{
  "d_model": 128,
  "moe_layers": [0, 1, 2, 3, 4, 5, 6, 7, 8, 9],
  "router_score": "sigmoid",
  "init_std_router": 0.00653,
  "vocab_size": 13797,
  "norm_eps": 1e-05
}
Below are experts of layer 2 (counted from 0) of a mixture-of-experts language model. Rows are named router (the router's row for the expert), gate (a neuron's input weights, with its number), up (a neuron's input weights, with its number), down (a neuron's output weights, with its number) and show model dimensions 0-127. Each number is 50 + 15 x the weight over its row's rms, rounded and kept within 0 to 99.
Before each expert's rows: a language model's description of what the expert responds to. This comes from a sample of Wikipedia text that the model never trained on.

# expert 29
Reporting and belief verbs. Speech and belief words such as said, stated, believed, considered, plus sentence-initial However and According, often followed by that.
router:61 41 27 85 40 27 30 71 42 60 66 60 49 56 53 77 44 42 49 48 42 54 25 62 05 45 61 43 49 49 57 68 53 33 46 68 39 70 81 55 40 50 29 44 50 50 46 53 77 65 43 44 48 59 55 61 32 49 81 58 18 37 42 40 31 36 24 56 73 58 67 68 54 57 52 54 81 68 47 33 47 66 45 43 61 45 71 50 43 35 48 18 60 35 48 40 76 47 42 41 27 71 25 69 60 47 40 34 68 37 52 51 44 60 69 46 57 52 62 70 38 19 40 69 41 36 59 68
gate1:51 53 80 79 47 66 54 39 52 40 72 36 72 55 45 81 49 41 47 68 61 77 61 36 35 60 75 62 78 46 42 65 44 43 62 59 37 77 47 31 51 48 71 43 83 63 35 29 44 43 73 65 53 42 44 50 54 57 29 42 37 37 80 44 49 42 47 37 45 42 43 37 53 51 59 66 66 51 51 34 59 77 59 51 43 77 49 54 50 83 71 24 30 51 62 46 47 77 48 47 47 59 78 45 38 84 51 48 75 56 68 53 29 69 37 75 56 51 51 42 59 43 66 60 76 66 55 23
up1:54 40 48 39 54 54 48 03 39 32 38 60 28 66 51 31 47 57 57 69 63 43 82 66 64 47 47 45 46 47 54 37 39 57 49 59 38 43 55 27 40 23 40 48 30 52 70 62 82 43 30 26 33 45 43 64 59 31 37 40 69 26 45 72 41 33 86 55 52 54 61 71 36 19 60 52 36 54 50 44 18 60 67 56 37 39 77 42 50 66 43 76 38 31 44 46 34 60 33 54 60 61 60 57 68 35 55 89 47 58 55 20 61 27 57 48 52 33 49 63 72 40 57 35 34 62 49 46
down1:27 57 55 46 64 64 64 31 74 16 34 39 41 68 49 39 57 62 34 68 54 57 84 61 56 50 50 51 55 54 42 71 46 45 43 33 50 54 46 40 80 68 57 28 42 38 45 63 63 64 59 33 65 97 39 10 43 54 58 30 47 36 47 22 45 68 71 58 42 47 53 64 27 74 62 66 34 42 77 47 41 31 79 31 65 60 56 60 54 38 52 41 30 54 44 57 49 44 69 72 36 51 69 57 28 45 51 48 32 49 58 39 34 42 70 54 61 49 20 25 53 60 57 60 49 69 38 73
gate2:24 62 20 40 54 34 39 68 50 45 34 49 47 46 34 66 57 47 63 42 41 63 55 39 46 54 60 05 46 27 52 76 37 42 43 28 74 48 60 50 57 28 44 42 51 22 43 53 77 57 38 26 50 68 55 31 37 78 52 46 65 41 46 21 55 54 54 69 44 65 41 56 73 76 45 60 76 44 39 36 44 63 26 59 64 42 18 30 24 60 42 61 31 33 87 64 61 46 38 46 60 42 68 56 30 55 54 35 51 32 53 59 71 19 43 71 31 57 46 64 64 39 42 58 70 50 47 55
up2:73 51 63 47 55 71 51 36 41 64 37 61 29 47 59 50 73 63 32 29 43 55 50 52 66 69 64 87 47 88 58 28 56 41 08 55 47 78 55 35 50 41 22 59 41 74 41 27 39 77 55 60 66 49 51 59 54 37 74 63 38 72 51 58 61 54 47 38 43 45 40 17 54 35 44 58 18 50 76 49 41 35 57 41 25 52 52 95 80 31 50 55 57 56 33 44 42 57 72 53 51 36 44 40 58 43 47 62 41 58 35 41 48 60 43 34 46 51 48 70 15 47 54 44 56 55 53 36
down2:22 39 35 50 69 36 29 57 65 40 63 78 33 39 51 45 41 37 75 65 47 10 32 57 62 59 54 60 38 77 59 53 59 24 72 27 36 54 58 71 80 47 57 59 57 69 66 52 68 26 49 99 35 44 67 57 57 47 24 70 50 64 38 36 49 43 50 36 48 49 55 53 44 73 30 57 36 49 40 35 45 63 14 54 58 60 43 27 39 57 47 44 42 64 63 57 57 30 89 40 74 31 47 76 45 51 48 66 42 47 34 62 51 39 48 58 38 50 57 46 58 57 51 38 45 62 54 31
gate3:69 15 45 56 50 41 48 71 37 53 35 38 45 56 31 74 54 48 55 43 16 30 55 72 35 44 51 50 47 22 46 68 41 52 65 57 57 71 50 53 63 55 40 54 77 65 24 79 39 51 66 56 55 57 36 49 49 82 58 43 40 32 47 67 46 64 47 66 72 63 73 73 26 46 48 42 60 49 33 30 38 75 65 41 68 35 51 26 28 74 44 49 43 43 37 44 71 39 38 69 46 64 52 34 36 56 57 18 40 62 35 60 52 42 62 00 64 38 62 57 54 59 58 66 37 25 54 60
up3:28 92 51 37 29 74 57 58 54 32 43 83 54 58 34 36 35 36 61 54 81 56 54 50 73 64 36 34 28 60 46 59 54 42 45 34 38 55 60 66 51 51 52 53 24 46 78 38 67 51 50 40 26 54 70 56 66 28 46 61 57 54 54 31 68 26 59 43 58 48 39 33 52 76 51 69 32 39 84 59 60 38 40 77 57 56 62 61 54 31 71 50 63 49 57 61 40 54 54 36 66 56 29 46 67 42 53 87 59 40 59 39 45 83 34 82 42 69 43 30 42 46 63 43 62 78 57 52
down3:36 20 54 54 41 61 41 47 53 44 62 49 14 64 69 70 56 46 62 67 42 63 41 47 55 63 45 51 45 34 83 47 20 61 51 45 18 31 73 16 20 35 29 32 52 36 30 71 49 39 24 59 54 42 52 38 76 26 58 41 62 46 53 17 56 27 36 31 47 55 81 49 52 20 59 59 51 46 36 31 37 55 65 45 59 67 34 71 71 39 43 39 47 27 36 39 47 49 61 43 49 63 41 28 56 20 50 57 28 65 61 32 76 54 48 67 34 48 64 49 41 43 51 49 53 53 52 46
gate4:61 70 67 46 35 55 41 65 57 54 48 42 48 64 64 56 42 32 77 54 60 44 61 39 42 41 58 14 42 33 47 62 65 54 30 45 64 38 79 36 46 44 63 33 60 60 42 21 61 66 43 75 21 31 51 49 37 57 39 60 37 44 79 59 66 58 30 45 60 73 69 62 33 53 56 65 43 76 56 50 45 46 67 58 22 48 75 23 71 60 47 54 73 48 58 36 49 44 34 56 51 75 11 42 31 48 54 32 44 32 60 37 57 62 45 45 19 65 38 52 30 19 67 53 59 65 35 15
up4:20 56 32 97 63 36 51 90 30 56 60 70 69 41 51 27 34 30 47 59 63 46 52 76 67 85 47 49 55 38 55 74 60 29 49 35 63 41 58 58 57 46 38 48 37 48 36 57 65 54 60 43 58 58 35 72 69 46 42 26 46 24 57 46 58 52 58 51 47 57 43 67 36 43 47 66 41 27 55 24 56 35 79 53 64 11 56 56 45 43 49 55 54 41 68 73 59 41 66 45 64 53 65 51 50 56 61 89 33 41 41 33 32 63 55 34 38 67 57 63 47 32 54 59 74 27 56 34
down4:59 26 65 49 75 80 95 39 67 35 65 48 00 46 44 58 33 36 41 49 49 67 49 65 52 43 48 72 66 57 48 19 67 31 55 52 54 43 53 52 68 51 57 46 48 45 46 53 58 60 74 52 65 63 73 36 54 50 28 49 45 47 40 41 82 59 54 31 29 43 59 33 41 64 70 29 37 36 33 53 62 52 35 44 54 66 43 62 69 54 35 41 30 65 29 58 52 63 58 59 30 38 55 48 40 53 36 37 26 66 54 52 24 53 42 63 58 43 40 43 17 81 53 33 29 30 36 52
gate5:58 40 33 48 45 49 64 69 43 42 60 47 33 56 36 33 39 74 48 35 59 66 56 42 18 62 69 47 52 57 34 58 64 72 73 41 56 52 62 29 51 28 54 04 51 22 45 68 59 60 49 66 47 47 60 61 65 81 72 47 33 56 57 26 67 49 30 52 23 39 47 32 50 40 56 39 68 47 84 36 66 32 46 53 21 55 40 80 54 59 44 46 42 54 43 60 55 70 26 68 49 65 14 59 68 72 39 62 55 57 33 46 35 61 59 75 52 87 62 48 36 55 50 50 53 48 73 48
up5:35 34 37 56 51 23 53 66 26 64 49 46 67 58 37 36 64 64 57 56 45 67 76 30 26 34 60 80 43 64 40 55 35 50 50 49 51 76 91 49 47 49 72 32 37 41 45 50 74 49 59 39 33 48 35 33 77 98 45 61 37 45 50 50 69 38 38 36 66 40 57 20 36 47 62 37 36 51 56 42 31 56 56 44 52 52 62 44 47 51 27 78 24 30 54 52 54 59 27 65 31 71 42 37 54 60 46 48 41 46 33 44 50 55 69 53 44 93 59 40 68 77 74 51 46 57 49 45
down5:29 44 42 45 22 64 46 58 42 65 40 57 64 70 39 60 59 63 61 49 51 59 90 54 43 52 54 46 64 73 38 38 42 25 66 35 64 54 69 57 58 31 82 46 67 22 48 28 50 50 61 38 44 55 28 40 78 38 40 57 54 59 45 54 59 38 59 43 54 50 74 54 41 62 52 27 56 48 71 70 33 39 62 99 38 45 20 57 38 29 58 50 42 46 82 71 61 46 53 37 41 41 61 55 45 76 74 64 52 49 46 57 49 43 40 71 51 18 45 19 45 36 53 11 56 66 44 46
gate6:46 46 54 65 49 34 39 49 28 44 59 50 44 53 51 49 25 48 54 41 31 56 63 33 73 77 49 33 37 33 56 87 61 37 52 47 19 83 72 67 00 54 41 33 40 66 52 44 54 28 19 39 39 58 25 65 37 25 62 58 35 12 48 47 49 59 63 52 62 42 60 58 68 61 29 41 31 74 49 70 33 60 51 57 33 67 40 54 65 37 72 44 55 75 55 35 31 36 32 37 43 81 37 28 58 65 36 54 56 63 57 29 48 63 53 54 48 56 47 46 32 57 49 52 51 42 51 50
up6:41 59 55 54 71 18 46 72 53 66 68 62 73 80 48 57 59 35 59 40 84 35 70 50 28 62 60 35 30 59 44 60 39 61 58 71 42 50 38 46 44 40 47 45 32 35 52 49 53 50 44 65 17 39 40 36 89 78 52 42 39 42 47 32 59 47 60 37 73 59 57 68 24 51 68 66 57 55 48 55 63 44 37 69 54 54 86 48 53 74 34 60 49 39 54 60 33 77 54 58 45 43 36 70 31 62 62 29 45 53 49 53 56 78 39 53 92 69 55 28 42 22 41 57 39 67 46 74
down6:58 76 38 36 65 62 71 59 78 10 54 35 58 63 58 55 53 74 55 47 40 62 75 69 75 37 61 62 66 62 23 19 52 56 35 41 44 44 72 66 51 37 64 63 72 38 68 36 39 70 42 60 58 50 70 55 61 44 39 11 28 85 53 32 54 64 39 79 44 64 62 42 26 70 68 63 61 49 50 64 41 67 61 66 41 34 48 51 29 51 51 66 67 60 49 55 54 46 36 35 41 26 56 49 62 48 71 52 59 58 41 62 57 25 51 35 38 55 37 74 51 56 31 51 41 76 38 36
gate7:31 55 51 58 47 47 53 62 54 43 48 44 51 21 52 22 31 46 86 34 57 36 56 58 40 54 43 31 61 37 31 68 17 29 37 59 64 64 62 79 42 28 31 43 76 54 55 59 79 54 47 63 29 44 16 37 44 63 59 61 41 43 57 43 39 40 26 20 59 54 28 56 60 34 44 73 55 30 42 35 26 68 60 46 55 47 45 56 41 21 57 51 36 55 61 29 45 61 34 48 37 46 35 47 68 35 51 37 47 35 20 38 38 39 67 45 56 47 37 42 51 26 71 08 31 65 28 53
up7:61 54 84 42 64 48 62 37 24 41 59 47 43 58 27 80 48 61 26 52 47 59 39 48 66 88 65 65 24 61 54 27 72 83 66 32 41 32 33 29 62 81 46 27 38 28 35 67 52 55 61 37 76 59 96 44 56 52 58 35 65 52 24 30 52 65 68 56 48 42 62 43 54 69 46 34 39 48 52 60 62 27 59 43 44 59 53 61 57 63 65 67 64 31 44 58 41 48 48 50 49 61 56 33 40 57 61 54 44 56 63 55 65 68 13 46 51 63 52 42 56 75 36 71 65 52 56 37
down7:43 51 49 58 36 30 45 39 65 46 10 43 32 57 59 19 24 35 52 41 49 40 68 37 41 79 73 62 66 33 37 29 40 75 41 41 37 52 29 52 45 37 62 47 60 27 31 37 67 38 42 32 40 40 43 69 47 69 43 41 59 38 54 49 54 39 64 46 64 73 55 66 38 49 42 42 55 46 62 13 43 82 30 47 73 71 57 43 55 20 74 49 49 49 50 53 51 54 47 68 74 71 35 28 63 39 48 43 59 47 59 73 37 62 45 55 46 41 42 81 92 38 68 65 32 57 34 63
gate8:33 30 62 84 42 39 20 50 50 24 56 69 37 82 66 44 53 41 46 79 31 43 30 37 36 49 51 43 52 63 40 76 53 57 55 80 44 92 53 55 28 46 30 65 35 23 48 64 48 35 53 58 58 37 42 83 39 55 49 47 67 47 40 40 60 35 58 65 59 56 38 59 32 58 54 67 58 52 58 53 40 19 41 51 74 54 71 57 28 56 46 42 65 17 32 57 57 42 73 67 32 78 39 47 56 30 34 60 56 40 48 61 56 44 41 27 52 43 40 50 67 15 35 58 30 50 53 38
up8:41 57 59 55 58 78 25 57 50 37 46 59 61 66 59 31 50 29 32 60 64 32 54 49 33 55 82 49 37 48 43 71 55 46 44 59 51 61 47 49 49 39 35 81 53 69 69 51 51 31 43 45 42 58 26 37 46 61 53 57 68 36 78 44 31 50 12 76 48 64 62 63 60 82 50 82 67 36 65 37 44 55 60 76 29 66 55 36 68 72 79 30 57 55 65 38 60 53 47 60 43 65 37 35 27 48 61 47 49 42 30 18 55 58 51 34 43 50 44 33 40 03 31 36 38 51 62 61
down8:40 55 28 49 60 45 74 51 58 34 81 33 32 24 33 65 49 56 44 46 34 46 95 65 72 46 57 59 63 67 33 35 31 44 47 17 38 40 60 42 85 22 54 26 43 39 51 48 59 80 50 46 46 42 73 45 71 51 50 52 34 55 55 62 41 63 48 35 64 43 60 38 59 20 63 54 53 51 57 66 51 38 44 43 42 43 35 71 46 23 66 39 38 56 12 24 40 34 49 48 66 66 66 41 47 39 45 68 54 51 63 68 44 37 73 76 71 60 24 36 74 52 41 56 55 63 49 62
gate9:58 48 22 44 54 27 54 32 31 59 36 68 30 72 57 49 68 36 53 32 27 75 43 76 50 76 37 47 73 39 46 55 36 48 37 34 38 45 42 48 58 34 57 36 34 52 63 34 70 39 49 53 18 68 40 42 55 55 41 63 61 57 52 58 47 27 52 66 49 72 33 54 67 36 21 47 35 80 52 21 55 81 33 58 64 56 43 49 52 46 65 58 38 25 58 45 31 44 30 28 38 36 56 32 42 54 72 34 28 55 40 67 39 84 46 55 76 71 60 50 24 47 29 30 55 48 74 63
up9:50 57 76 56 72 49 28 64 34 49 51 44 64 57 79 40 39 42 56 25 58 44 48 30 40 23 35 69 42 87 58 41 45 45 39 67 49 38 56 29 46 28 16 58 25 60 68 26 56 41 62 63 45 59 67 42 37 77 47 48 69 67 55 52 69 59 66 67 49 45 45 51 51 45 66 48 54 80 99 57 60 66 57 49 48 30 69 37 48 52 70 61 38 36 22 61 22 52 42 40 48 53 20 53 44 36 37 76 49 39 38 60 48 58 55 60 26 57 36 75 57 30 48 37 51 60 50 62
down9:73 62 47 51 59 54 35 50 49 60 52 71 55 49 29 57 25 47 53 50 78 49 32 28 39 53 44 24 37 59 33 58 71 49 69 42 31 54 36 46 27 37 61 42 40 52 30 72 76 47 37 46 67 54 82 57 38 50 55 63 26 22 35 51 55 45 50 32 53 44 44 42 47 55 77 25 64 39 72 71 39 37 65 40 43 32 45 52 37 46 49 58 58 33 51 50 33 85 46 51 34 69 30 81 41 40 43 25 81 55 70 31 66 76 34 29 41 15 40 40 57 38 67 74 41 62 39 33
gate10:44 16 44 49 54 52 66 33 29 48 45 56 36 41 42 63 46 58 63 44 42 57 45 26 38 57 33 35 17 46 60 71 37 57 72 30 49 54 54 23 41 63 79 46 70 42 27 54 50 49 58 37 77 53 45 49 55 25 77 67 40 61 32 28 71 23 39 38 53 51 64 51 47 58 25 44 44 31 57 49 38 50 20 80 55 37 56 60 42 33 38 17 61 53 56 51 44 33 34 59 29 36 67 58 58 34 67 49 58 61 33 50 48 38 39 41 07 38 66 80 59 56 24 76 53 50 69 53
up10:52 34 45 47 43 38 32 71 59 50 56 39 68 79 60 90 39 47 72 64 67 34 71 24 50 44 39 48 62 65 42 65 43 51 64 36 53 15 82 48 39 59 65 63 49 33 61 36 43 53 31 41 35 53 44 14 56 41 52 68 29 58 32 40 78 24 33 54 53 44 80 49 45 60 39 62 56 44 64 31 38 49 35 85 46 36 53 59 72 67 55 31 57 54 42 49 40 47 69 50 15 38 79 57 50 18 54 49 53 26 47 65 43 60 39 42 47 55 69 41 53 44 34 57 32 25 47 38
down10:26 80 41 38 46 55 46 54 58 50 50 44 41 47 45 45 46 66 50 53 45 28 58 37 44 44 72 75 36 69 33 38 49 56 65 38 80 39 58 18 56 50 85 56 25 35 60 25 59 44 51 70 48 59 62 48 25 26 65 78 62 68 60 44 62 75 39 56 37 58 70 68 45 64 55 40 55 61 51 74 32 43 62 41 53 27 60 48 76 20 33 73 65 84 73 85 48 62 57 63 21 41 55 41 33 36 39 56 30 61 58 56 49 31 61 42 72 54 50 51 36 59 43 70 41 50 50 71
gate11:59 68 57 60 29 42 75 28 37 54 51 62 68 45 54 39 61 18 65 47 32 69 59 68 56 76 65 55 68 51 46 60 22 50 06 45 49 66 65 67 63 48 55 39 79 46 37 29 69 60 65 45 67 24 20 34 30 46 43 40 68 33 25 30 74 57 52 57 45 35 54 61 94 24 36 67 61 50 52 41 67 44 51 42 43 63 51 72 56 39 36 64 61 54 39 58 47 34 50 62 49 46 31 42 40 30 21 45 23 46 37 50 59 38 31 60 45 44 42 58 55 26 35 45 67 54 50 61
up11:55 41 54 36 61 58 27 67 51 15 30 37 72 37 53 60 33 74 43 66 32 25 42 74 66 45 23 52 41 54 67 29 71 43 70 81 55 46 76 69 49 50 41 76 25 65 52 68 42 50 53 56 38 61 68 54 56 66 45 62 61 70 54 34 26 68 51 47 32 44 36 24 36 52 44 35 39 18 57 43 44 59 28 46 40 33 42 34 72 61 70 51 25 36 25 51 60 56 53 40 43 70 39 73 52 34 71 52 58 54 53 72 44 60 54 20 64 73 51 40 44 72 59 50 45 74 37 43
down11:53 51 57 37 80 61 39 31 49 49 28 70 65 59 50 55 65 40 35 40 65 56 53 50 51 33 53 31 55 81 38 75 77 58 59 49 57 59 43 62 28 71 34 44 40 59 38 41 42 46 45 53 76 21 59 62 70 40 61 71 71 37 52 48 45 64 86 87 79 63 50 86 20 28 48 36 61 58 44 59 17 69 47 59 52 34 58 28 38 65 63 63 41 36 55 25 41 54 40 46 31 42 41 63 37 37 42 56 48 57 20 41 46 43 53 38 24 38 55 54 58 52 77 45 40 43 24 49
gate12:45 53 16 44 49 51 54 21 65 61 45 38 40 58 53 46 39 49 24 52 37 53 26 53 60 46 37 60 55 31 42 63 40 49 46 45 60 50 64 40 41 63 47 54 37 31 58 47 77 64 57 42 70 55 53 41 35 39 40 68 51 65 65 46 63 48 32 41 27 53 50 46 37 58 49 70 73 63 28 56 62 45 45 59 46 64 35 76 55 41 40 19 62 68 38 25 42 51 66 75 53 81 54 81 27 43 33 72 60 59 67 48 73 20 55 26 30 02 50 88 45 47 41 67 66 73 40 66
up12:47 55 31 56 49 60 77 61 47 22 53 55 69 60 20 68 55 53 61 59 35 41 35 48 43 44 51 63 40 51 20 64 49 58 57 52 38 54 70 56 27 58 27 42 57 31 46 56 24 66 52 33 53 50 64 26 52 28 70 65 62 59 82 34 30 33 56 22 65 59 67 83 37 70 65 82 67 51 36 34 61 65 42 43 51 48 23 36 37 50 65 63 57 49 53 56 64 52 40 59 56 56 54 31 41 24 24 56 54 63 39 73 87 23 67 25 38 28 50 54 41 36 49 36 34 63 63 51
down12:52 42 25 79 30 21 26 45 61 84 32 46 98 47 55 62 59 54 57 44 47 39 30 57 43 40 53 29 51 51 47 73 55 61 26 74 55 59 34 59 50 52 34 77 36 54 43 40 46 39 49 97 42 49 36 36 35 27 72 56 70 65 42 60 52 49 61 65 78 36 35 62 45 43 49 56 58 47 51 35 35 46 44 50 54 31 43 27 70 60 44 43 58 48 70 38 38 70 55 48 83 41 49 66 69 62 55 75 67 68 58 36 22 46 39 34 44 71 57 44 49 43 43 49 72 53 68 65
gate13:59 48 66 70 45 59 47 66 39 71 52 52 62 00 54 38 41 48 45 43 56 53 61 27 37 58 43 46 52 58 60 36 29 66 72 59 55 54 69 65 54 38 36 60 60 29 55 52 57 46 61 39 81 39 67 41 54 69 57 55 02 32 34 54 49 65 55 19 50 46 51 50 73 48 53 49 34 62 82 67 64 39 63 23 48 51 51 43 52 55 70 35 44 37 86 42 68 42 35 49 34 70 81 41 50 55 50 32 62 71 61 32 45 68 30 16 55 68 57 60 34 33 67 48 34 36 39 40
up13:61 61 50 54 49 57 23 43 31 43 45 64 42 30 50 50 45 50 61 45 58 54 36 27 19 46 59 51 52 36 64 57 53 54 57 61 44 34 63 33 73 53 43 54 45 34 15 76 76 46 52 50 83 40 70 27 47 29 62 55 46 56 49 51 29 58 75 13 58 54 51 38 56 48 39 59 35 73 40 44 47 35 53 63 61 47 53 35 51 25 63 53 52 32 86 40 82 49 45 45 17 62 50 65 45 77 45 50 57 52 63 37 20 67 32 43 56 39 29 44 05 62 33 18 42 47 64 39
down13:65 24 35 72 37 46 52 67 45 67 47 35 54 56 55 61 60 72 50 34 65 53 57 78 75 18 61 35 46 29 58 37 43 58 45 60 68 51 45 39 41 43 61 84 70 50 82 52 44 43 51 40 50 37 50 38 57 46 57 50 60 46 53 35 61 40 71 81 65 57 40 34 46 57 51 47 47 27 98 55 59 61 49 50 20 36 40 54 17 43 67 71 84 44 63 46 33 45 40 33 57 50 68 57 76 34 88 47 58 49 80 52 30 44 41 59 43 65 61 38 28 45 65 60 66 56 64 42
gate14:52 62 35 40 57 36 36 50 49 31 63 43 45 34 35 39 49 63 41 60 43 78 61 44 61 61 41 36 61 47 49 53 38 43 40 60 56 70 52 23 13 38 48 48 34 53 27 62 57 57 31 55 46 29 69 81 50 62 69 56 49 55 28 58 33 45 57 46 63 42 45 41 57 47 13 31 31 46 37 68 24 42 71 56 58 25 72 46 70 39 48 36 61 51 22 58 72 44 50 33 69 86 26 64 38 61 71 43 43 57 63 47 88 42 28 59 57 38 45 80 39 13 41 57 72 55 43 54
up14:50 59 51 41 52 52 37 45 62 21 54 65 63 61 28 58 55 44 40 45 38 28 62 57 50 53 62 53 42 58 54 60 37 48 31 33 60 40 47 38 63 40 55 40 46 64 40 43 64 62 85 61 69 50 24 55 37 43 39 64 65 41 71 81 50 56 24 40 43 48 41 45 61 33 71 66 30 62 48 73 96 42 52 54 37 62 62 79 40 62 29 54 67 45 76 40 42 52 66 34 70 08 84 46 41 64 45 53 45 34 27 51 25 81 55 46 49 46 14 31 34 59 61 54 58 78 52 48
down14:49 39 51 23 43 77 40 31 60 18 40 48 59 48 36 45 50 40 59 81 47 52 50 57 48 47 60 20 50 61 55 30 46 43 37 58 17 81 56 41 72 43 48 45 72 58 38 47 41 65 71 08 32 51 41 44 46 43 55 59 56 51 49 23 60 63 51 53 36 63 55 48 58 34 30 49 69 41 38 29 58 58 52 73 66 76 43 67 76 17 31 58 35 50 36 36 45 48 38 57 51 57 61 56 17 52 70 23 63 52 63 58 29 24 46 56 07 58 48 40 59 55 32 70 42 51 74 42
gate15:32 48 33 27 31 46 37 61 32 52 26 48 36 62 46 57 47 72 54 23 49 73 52 37 53 51 44 42 15 55 74 35 63 43 41 47 78 44 59 48 33 44 47 58 62 18 72 41 58 36 48 39 61 44 41 44 66 13 64 85 65 36 51 43 52 42 54 58 48 51 65 64 45 50 43 40 53 52 39 41 65 54 54 31 52 27 45 25 88 56 56 25 40 62 54 30 49 56 15 45 61 45 82 63 54 36 67 63 67 64 30 46 51 36 69 20 57 48 60 41 39 49 31 53 47 18 57 83
up15:68 56 38 52 46 50 67 50 60 37 31 57 28 36 13 65 24 66 46 55 63 58 61 44 63 46 54 83 59 36 47 63 51 29 59 41 43 61 34 29 47 88 56 54 45 57 77 46 53 75 52 40 29 79 45 74 66 54 71 55 40 55 23 62 58 61 56 63 29 50 34 62 15 59 68 59 44 65 65 53 60 38 35 67 85 64 37 62 85 40 60 63 67 45 60 40 34 52 43 21 59 45 65 35 63 59 46 50 68 20 67 51 41 64 47 32 49 39 44 34 53 51 52 59 26 48 57 73
down15:02 54 79 26 57 54 51 22 79 35 51 46 45 44 75 76 45 44 69 32 29 19 28 42 26 34 65 62 41 55 40 37 46 76 62 34 43 44 57 46 32 34 44 39 39 76 57 41 59 38 48 69 46 73 53 44 36 48 51 33 40 84 51 29 44 40 55 54 39 56 50 64 45 68 55 19 36 50 63 67 43 42 57 52 66 74 44 64 27 74 28 19 56 35 62 54 71 48 67 59 36 72 38 46 43 42 55 43 44 50 43 42 30 81 60 60 46 54 48 44 60 63 49 69 42 49 63 55
gate16:68 44 73 52 41 50 62 74 56 87 56 57 87 73 47 58 52 68 58 49 56 47 32 68 33 42 50 45 50 27 46 63 53 41 38 62 35 39 74 70 60 66 51 51 57 72 52 39 73 44 37 38 37 72 45 44 82 74 49 38 51 72 32 65 64 40 68 65 52 30 40 77 71 44 35 15 54 50 52 37 55 45 26 24 72 57 61 49 40 57 53 56 37 70 50 38 09 41 65 43 58 58 46 62 70 48 64 49 69 22 50 59 58 47 28 64 33 65 47 50 27 55 30 64 42 58 39 29
up16:47 58 58 42 43 76 50 70 61 59 70 49 54 54 52 53 35 40 86 35 76 32 60 39 11 53 50 54 37 34 63 97 52 54 39 53 41 71 72 59 54 82 60 56 61 67 56 48 39 39 31 45 50 49 46 33 78 34 53 25 39 37 39 32 90 72 60 61 36 46 60 90 53 43 49 48 54 43 41 53 43 39 43 67 76 64 62 82 52 54 80 54 44 50 45 20 40 56 58 42 50 57 29 71 55 45 75 42 45 35 34 55 42 53 31 63 56 61 48 50 49 63 57 29 31 56 50 50
down16:47 46 51 55 25 24 40 68 47 65 33 68 66 66 67 57 24 51 54 18 44 48 61 65 54 31 42 35 41 26 14 50 68 33 38 67 29 46 79 19 44 56 52 63 68 34 47 50 38 44 42 53 52 72 39 68 47 60 56 28 64 44 26 43 48 57 42 53 74 63 18 48 42 55 14 49 66 27 51 72 55 37 63 44 61 28 56 27 52 57 33 32 70 55 38 49 47 40 48 47 44 29 33 62 53 63 77 79 72 66 26 51 48 45 55 41 57 09 56 44 54 51 42 68 44 55 38 51
gate17:23 56 68 43 54 20 30 25 56 53 55 63 58 39 42 59 56 62 40 45 58 51 37 51 68 47 50 71 38 67 44 50 60 87 57 81 45 43 65 44 37 37 54 34 29 12 22 29 76 27 43 23 59 64 36 33 36 79 33 42 46 69 59 46 28 34 53 50 38 66 56 17 60 34 33 57 45 64 39 66 46 69 60 53 34 29 59 60 29 26 60 53 59 79 51 54 51 31 35 49 37 56 49 48 31 65 36 51 19 40 56 52 45 53 82 45 42 46 38 60 58 49 63 63 71 44 38 60
up17:41 47 26 49 40 46 54 40 74 67 16 48 58 61 57 59 49 49 52 66 67 60 33 55 48 56 59 28 63 55 89 62 68 13 22 58 41 29 47 50 48 38 67 39 63 43 74 38 92 56 60 39 50 57 57 39 81 54 68 55 33 44 39 89 56 57 77 48 53 26 75 64 61 57 38 46 49 49 60 36 56 32 55 93 43 47 33 64 39 56 30 28 58 32 57 61 43 58 46 59 63 79 61 59 48 52 44 63 55 47 39 46 49 30 34 76 38 47 38 39 38 43 42 60 59 51 77 38
down17:62 43 55 26 43 71 65 27 57 40 53 48 25 66 56 48 09 56 78 48 49 50 29 38 45 81 42 63 42 54 52 45 41 37 42 35 40 57 24 25 57 59 64 19 50 60 26 52 67 54 49 34 73 62 45 51 47 45 58 82 43 40 58 35 57 37 05 52 52 62 30 59 70 33 56 31 46 55 46 63 39 52 56 43 53 62 52 63 47 51 52 60 60 43 74 64 68 78 42 58 37 52 38 65 33 53 61 55 48 68 84 43 69 67 55 65 80 63 54 36 78 69 46 50 82 31 60 38
gate18:55 67 35 80 45 45 48 55 75 80 54 68 64 30 45 55 42 66 32 59 48 41 46 52 22 45 37 45 44 44 25 56 55 51 03 70 53 53 49 76 18 65 44 48 66 40 16 48 29 25 59 28 79 64 37 44 32 37 68 42 45 66 49 64 41 30 31 70 62 60 56 48 48 64 63 75 41 70 38 38 48 46 15 39 70 59 55 78 50 61 58 30 60 49 45 39 47 63 48 84 48 41 60 64 54 31 31 53 48 29 56 49 60 34 57 33 34 43 60 57 59 74 49 56 58 43 42 37
up18:46 61 77 54 51 62 56 46 60 67 63 46 64 55 55 68 40 66 41 51 71 60 43 63 09 44 32 51 39 38 66 49 54 49 24 87 49 51 39 43 28 58 51 28 61 72 59 41 29 28 63 67 36 56 48 62 53 56 54 64 48 38 75 32 19 52 78 50 55 70 53 43 61 36 51 48 53 60 73 43 51 46 42 38 33 57 68 25 63 67 51 06 38 39 27 45 40 57 49 65 63 72 40 24 57 70 36 41 59 68 51 74 77 64 56 36 60 57 45 24 59 43 82 32 66 63 55 70
down18:61 70 23 43 34 26 42 71 56 60 65 55 63 41 64 39 43 72 61 64 21 18 66 42 75 31 52 25 51 51 30 36 64 57 59 78 39 39 32 51 61 51 80 63 65 55 56 37 52 52 54 29 56 39 25 73 70 62 22 34 57 56 55 76 46 60 42 63 71 52 52 53 31 58 47 74 63 50 11 35 50 69 42 43 48 54 39 50 38 60 54 74 65 47 45 59 27 42 45 49 62 59 44 50 43 24 39 56 41 77 66 48 51 38 55 33 41 30 50 49 53 22 47 49 62 82 82 54